Below are experts of layer 4 (counted from 0) of a mixture-of-experts language model. Rows are named router (the router's row for the expert), up (a neuron's input weights, with its number) and show model dimensions 0-63. Each number is 500 + 50 x the weight over its row's rms, rounded and kept within 0 to 999. Numbers have three digits each.
Before each expert's rows: "mostly gets" lists some tokens that are sent to it at least half of the time. This comes from a sample of Wikipedia text that the model never trained on.

# expert 3
mostly gets: " Studies", " systems", " America", " Mexico", " them", " him"
router:596467468424486446537561526448624542522514503413485544468529413584470541496495477576467535489569463603462438492507535420458391443534434496476469510565516463453427425532539537473579519407551476
up0:478544448562536533352453440497492491478470498424458384537482522475498556508498472488523473399442439469515556600508495499468475507556554492540442540511438616499485436510523476476427472485419561
up1:479495474544508543588503475381495577434608553513504493510434502505488583587448509415516409453388502497509374482592527535594533536455479562467503589512502419462537581470515544555587531560541442
up2:511548461508421555511518520500502458396480496492511486459462512511479502544497473560452461512465430538499476415493497559463490564466517561451548592643482564507445548557545479546476566438432539
up3:572514501498454506483505449416504513560594539441469452578486501584437562528573506459459482534531446553528475415549483537533490450479520535480463533573544479454449542567495526464527474442523579
up4:602525512483488463506491465475575496489504503525456529528486485531467508518519445567522472471554442466505480475489450485548431566572557529442590501559443540562520493406544542542506550434492497
up5:544462508499496430539504480488484519411440443401525547477579554538407585474476494509450494506546473501529543463453494546542471488450480570468456588648466508433472542567423427517503547538513476

# expert 15
mostly gets: " song", " album", " father", " President", " member", " player"
router:525445459499473494484511456622467517497503551520476534462519486473464430434562604492464539531376521520470539501511544443534496509473460546513528541530528425463527524522450490441509569492527523
up0:642548590566357477480456447521538594539511534445503408488443497516413489507481520475443473479567450511533452492514517500474506529493537435465451584526479424576528462420533534509435405435545487
up1:610523474552489555531448462480499602535470308394558489493488539544559463477541480445611576499538444447552546493565449568488444545525483411498455477488512409520483406510482525477499504409500495
up2:539535450484450489529477469423526496508435501539471498414495507439538516538499472456488455480464514482499475540416441504568480540519457518594477554542507519605471462497447508476532514410502470
up3:575519484534368519515480476495534624479533468471510466519458466550361489468447517403491458516543484470608537439503576526660433412476488495529476519487525496510516475472549479529515519506482520
up4:524515433515490509482394499556425597474447475473622499549576539611561499530524458475495483460504496465559370459508591478521540473474540346522497423526533445469476455456493524490488497473512494
up5:607510363526493433474547474470586526522469445433503561492566499473476542553521431531583554456564513528570461538472524452494490408401513497578411557560560441541468453360503419509508450591523556

# expert 4
mostly gets: "loan", "ا", "ي"
router:531486450545451435439490416514526518509469475546503479458452532461494530497519520507566363574565538434623508532508547626485469410563579560536458463531453458611464506464461533523552433482538500
up0:472497544539472596557497408533382462476450469546448476620442495555540600511373438415544451555435514563529565438553485502512489550488456569500400472590509497484474471484475479460542485444608497
up1:616482463465545531477497438466456585485426536494514493474479423540492596471388554469506455510548448482454498501554542475518483544571467427613491516489518556557439508491469462476577507567543589
up2:563550457530464515481479493538473550384523493523616578505392511488498488480505460470363487463460492454533480489457496527465525532464465559439540504548494490502560485543474475557562525504412453
up3:473527358519491492535477461547438504491504521482503451502387460529502488480512514519394466525477456511516521508597497557514456485513660576598524551506461452603501535498415542506463504523497590
up4:540510485555469593507516495526473586578435507516431567496457500556481497529462427496545455468478482498432491484573574494510515511460542426499489468524411517539551479458446619510470496486494476
up5:465575437549467572421483428493492544487441555523513530528453441534447582582413491404542478503494516549487474390489587399500443479504402627407507480494542537518474481493469427486471558534471472

# expert 2
mostly gets: " became", " began", " announced", " started", " released", " moved"
router:506531518464368502431469502574428473431465531524512475480466588501464489516474467455512435418462446473561565475554482552529554531489435530433467544542508465496441443427489590439449558538520543
up0:601523398534459490521484462492517510550523470522520483519538500540556515605526425500507583567532508424489491539472461491521489460541456435489425548420554449538464483414489534584582481453388540
up1:500503521541560560528472465467503521416567510396462591478492507516515492522498486462593410568493431433582528434520506447529423450496363466509536519437496459622523411447462467578555344467518545
up2:470576508510424550480511482506472507431547414451501453442432558513488421612462515544505494488476483493533524569546458638548520499454513455495536594531525470506560515531531558534432508492452482
up3:588558396479537496552506493469428634514496494542378499491509540497439477549493564503492573485530460451521440552614586493589508415495583638474469500502422460526485411450550456531564472511480591
up4:480461431496501460503561460445492529511516435518547417481475422428490604527564502418478434457531452461516505512574492463543429463554552548503506555500471445487457408545430441562509494562531576
up5:512610460618449525459508440488524508536461398587499484481510478432514431523555393588550418565573565452536474482496507575518543471510514522524519455542585529520532373465506516474539546503467520

# expert 16
mostly gets: " near", " located", " Ontario", " province", " north", " south"
router:482511435587488494486472483483575501505467584528382591415548558580514519518492365485469502437458528500554542388576533455411504491602490547477518535538489522605553494493546523475394432462507512
up0:487476425477438422501501521486509563481492501486523466491505478434495586527448456526550433465592472471598476476527562481506404494517563466530418478560480441496492453489501439576538519511563529
up1:571463482529502456505556463401497590448516532535540482540519463552486493444548438490546532542520463414602551535640443485521454506443532501434424602474411478583480488394524510491496479547488537
up2:473508418548478433403470469393491520484548505475445469457526458645438553571544444464570459548540407441584479533554530516597506481500495561497429563476461455507522447426471475566533516438498568
up3:469560483518494491497505473476422439455506495548484395461466464488520419554581438547590506464441466453531529463625451475621538518494444486533594478491528457433473484456498549490563622572462596
up4:477520497504431540461507472509520512509471417502546548562459595489452464547421479458513503515423526428600489513516494492593444576420477538540564523577426486427522516552517373481534469524498521
up5:520507378571516509479443448494551609412486494480529508499462450533425590465427411459468500559490553509486457515507597490473457576532616487466472567557429549572482427449546498506492509454512480

# expert 19
mostly gets: " among", " such", " using", " including", " into", " include"
router:500588548516469519420393476511524558528487415477581453451392482528490499520443544498470537445516486559436509482535500579571475543520587509530485448489440522476436460485508511409527490508466536
up1:535450524516425503546516507412520524414511460555563535513476517596410563512548476483481421522527491516448434390453540420441569432504467518557542537432421517513427543477519467521569509456487511
up2:526613498456510445467471496459445488492438440508494432500466534523489455515544531576481503500480536509440490544491441596475530589464490524484482576606449573462521603504508598508527592546493534
up3:551479531514541560400521482544489565500526551510468501500467435464461540548424581491486461548471495527587513512506585505549570436406553431549492525515490398553478509511499526493452482482530543
up4:480564377489476462480567504525491540439476438463541428498564599490480552669494454460510476414568498496482462545403522636359539535564528542541463495500560582560549534474503373510567500518530580
up5:508552487553537571557577458503582455508463485529562462611490536560532535546505518465554552469423457473541496557474464533452511470454513480478434510514573469483546351573515480510524490599535524
up6:589575483540532393498580475419538597507590489509553484451574555439420477579442517453474539487433521461514439473607539504456470579499453468527544548466441459564483461546515517512526483466516493

# expert 7
mostly gets: ")\"", "\";", "):", "?", " :", " Released"
router:496658448530439468549488511513520475578455421453345502352463468565539591469430469510546571539457489517443448520414540395537497499469501542467513482513453540511560431486498522474474357482531510
up1:497498491484456613521538443492470515505456491452501532562485468518427509549524485404527478415512571546545438450487568554437398561412436588483473482548475582529533567530499489531540572510539540
up2:466508467475519435484538475520498533484443448458505505586438417545485473547527554434444513434544455521499371411446497496438547555442465591527514530491516444536442481471574546489533524493519480
up3:479582432540463495445470505478519468454484544517419473496461520514495489573429513464433464492495496582484414460459447486466407468540438482475434497513499477490570465479496526551524571520514343
up4:539515514589497557524453507508468552435451525426503429460463513526555592477501509553443529449563505546531495492513553499465501449511450496527440486507545491603537412439460461511551521500418515
up5:448559561575477553523479503537424580446434490564479519504470450408503476573474490518556492522470484455496503473539491560482504559500498543531486591525541512555438438493529565519531526435517573
up6:521565480481479570591534437421443549497509480508612495565439537511509472588438484484517479502552506521504555474489397549558464476558516465465474570506504469516471453506471449509544627543518559

# expert 23
mostly gets: " have", " could", " if", " often", " does", " never"
router:490528547405433506496505568481384446480500544425505447496402442521498462488409545512571459513419462513500473451468501464507448555435472526507527491533498510515511561435479456445473525495563474
up0:507489565472443502505453449495486527396420476496572360461453541491424513519420522423500608410535450509501542484477506487479470534462561560541441609454600573540475390560452571401541514475472423
up1:515536459549410538550535516549621533552601524448456459510530497440536479589371441496618426466468473521556518455479538466504449502399526470507540578488443577521482513468432527487488542490502496
up2:497521557575543603567495480479473495524556475579501428620509496514478469583434444458548510479515442507519477492610402580479432526518483434521510553506506581402516460540532542448525462564437534
up3:589509394516516586516510432466484466381526475589549414491489445500469526562526495467527422478496446563485506481475523456512384469539526526523475517610599461455423431551498512439636459527515490
up4:489558467506445486439343498427453503483472475484576481512554456472447564494489501417563458539458547528498423437451512560526445387545557442518467449565465537467466508479498494500541473518510408
up5:506465542510458538428508463524507574461438507516522481459420559432542540583466467580523508553476508359542570531504513501540481527513524603493503441462495518571423440553403534439552597501555497

# expert 11
mostly gets: " information", " points", " days", " mi", "Personal", " votes"
router:517498531431486537543549463438474447552587590579506498515552474461585513541482499513517606542612476515481564575486420497459439552478514551426476592455549598527554458416548544433544521542436515
up0:518515520525450553479527426523454445488473501486518505526543610501497475543447544605581434477499441536502538573557550529494498466511593412497500471502513553572489472472470443565472461588465499
up1:484585466535504450530451488447509442468532499472471485546500538493405506596430554481485507563413501517465510515555530532440405441404567440543450450475482517562435456443521542575601658568498518
up2:511524456547495441522539529522521454459568365449596481454525550494404515506545544466550404522514400472537513492477453444440490493525531571483518437469471497598444462524407546504559499460464544
up3:504599549483427497502546486534473537498536523526541422535533545544527511497493468466533558459426531426461373536510435491633576549480428500523519493485432537511559486419538446532532615549470501
up4:424521482529584558482508522489529449459527466559531550512415515524516519537444532495474476415453506491530501537537504505480544475542469533421489527449408462497538457483548523536532613468551518
up5:600520459516475528508515422398570480465497522588536395566516493616509454511414556603489495483500446519565437455509500516645485466498500480452430458578529478511505507453431367393554487550559490

# expert 21
mostly gets: " Phylum", " Nominated", " ISBN", ".\"", " Won"
router:534460502521402507526398495559494542428411384478566564525615494523533483488507479411478460467461550465444359584519529531488542552445566493471524505435613504430547513511516509577567489590528359
up1:586547542429513578476531493478529496497506498502494586454535489514566588463472416485497541471505575572496515504541638482535466587488464519473416453505460496526562452508506502445489501452417528
up2:512515444514438604602435488484481583406430448485434517490471478533530569528555498493461483521479529480527517477537476607482415494537530581511512465493565451561531390546535603539550444490497506
up3:473554512515485522535510456480535505507566491517533468533508531495472520464524490514513455507494499409472412506555516509616389527544564482435489466536485532559572368435566473563526502426484476
up4:540540512469483588509486415417551475497537508535518519514492531530537615525569424521512481449503529487544423442552575469573452489481480516502537502501517533562536400509467529407613469435536477
up5:547537485576489591458519516521475555400468477449455480544545505576449446416493435471580469466476478486540475483608474518550573506509464477491558568553535449477477456508525553445553505571519507
up6:461534460501464508497422454463411536504443487453554379513412475505492505533508431503603534589484469403569513361408451441502614443478466503437473452540490505553465500554473406523496489462601493

# expert 26
mostly gets: " &", "',", " RC", " ITA", " et", " vs"
router:543577568495606415448462431539502513540481485506483580487528451466503463512487390467546525591458438443493427414534468563543503519523526529535518404414421601526440501525494603572561569461541456
up1:536505489501541524502584455571394487460483465465465416594445475581539544484447525446466439473474439486558425516545511503469515582457548463492572516533504516558581431456538450522468550473493634
up2:576575545601507526539525439442487467434413472431548511610445540519473535484494475493495503474488493407508483461494508484444386554492524496536477507498488461515604428534487534563493567429458544
up3:455502488487521572555526550488401539448565461466469495516466443434504441499538499570436518552519451497525465477578519515504493542519470451397483525541574491443450528435497398521500523568460510
up4:479511476540452583556450525357446531420504430439527473568530587481514409565444470536467576478530389451416442473572497590538579590475560505555527495558476553481451521525405506540496491508471477
up5:590585408553415519552545417375476437470394514542466463487428455554544571445476451509579554487547493410524436444504492480520444585451438515487530586542402482541533453470517520502519515460546570
up6:554567374462500470508432417484440505467535543532524432521408458479538532541454496534426550505498484401557508527610545476514515460450464545441504548518521505562455509498534527480508585508452626

# expert 30
mostly gets: " a", " one", "_", "/", " AT", "X"
router:447549510571520482385432504486499542591534518502547456606450519456562435528522493496504657523509526440441487527558455502600471486462523526534504403527501476514582547552445528580510456576485549
up0:395515403519504511501466509607442538376437452490524476486572485490510492509475448436429532496499524482424605483561611591426524491503461525457491542608465486544460524475533490537501514532509524
up1:423474395499495577499466509499493482421453444530451542447536526474470521583525388515496499406547565409534623388562532499546546459450417502540496606615384492529619451488507534529517539448582628
up2:466590506527448586484477464537403438509448583520557609545462476494560579487489468599514546462484548456568491506507516490507517508524491511531487552470457572524551544417443469493551454534463521
up3:467511482551434527554496459569504478495453558505490507534419520513506483519409385548611569555506481471516437516579505474476523440498442511426549490470511506487655528404433436462484555567432469
up4:447440402477488592523537473462468452439445508483456512588484474600531541450489524513442437457515442521586421417475508483569505554476458498458396633466560446474477493457526442473532515473427521
up5:533502499540550471550531492406547634470530484448568453445482528551471469541376443572555540460407517532474530458473496532562568579492417541501451472562434433523460435549473465439490479399561415

# expert 10
mostly gets: " This", " Primary", " largest", "American", "This", " another"
router:451460499512507487497540537546502497471526455537532517633471485483495447448537554523499566478484532534490518498550486455500467464446465419494518490522434430491410441583411474527458486540485609
up0:585494520499523498531505497528417544478472414472554443486441456492463502544477586582461496521520403496460473472567520534547517542505497625537530589453442461459462510496551516492547572549528505
up1:498511510498526469488502487498455567434395367605481403545463479545513484502400444423591438463496438492500536445527529514565479511407442459441474496492547513518430527549540520496505517457444576
up2:475555424632456501535434506517584545471519489589593472562441569499512476460474515396488534448487567460549421501609508490501488478446467488555492519447543453612575500483521496528494483606467444
up3:477501483603384468579495532521515576518458511559463460476487504465414518557439542559515552472485437497583544508437458456537527479444510451390549514487444369509528457498524461485505504540507479
up4:485492600540497538524535546417568535478400517482454391530490490487528525476487493516455516480442501541439544448545540573423469584467527463516577434538480442514493461388615552495495507505545518
up5:526473455505440496421506445572514455485441498481534506453536470577457595544526508505536513478524554469460501462542474517487471531516455621458487480566557440554507424496413563486521453562483550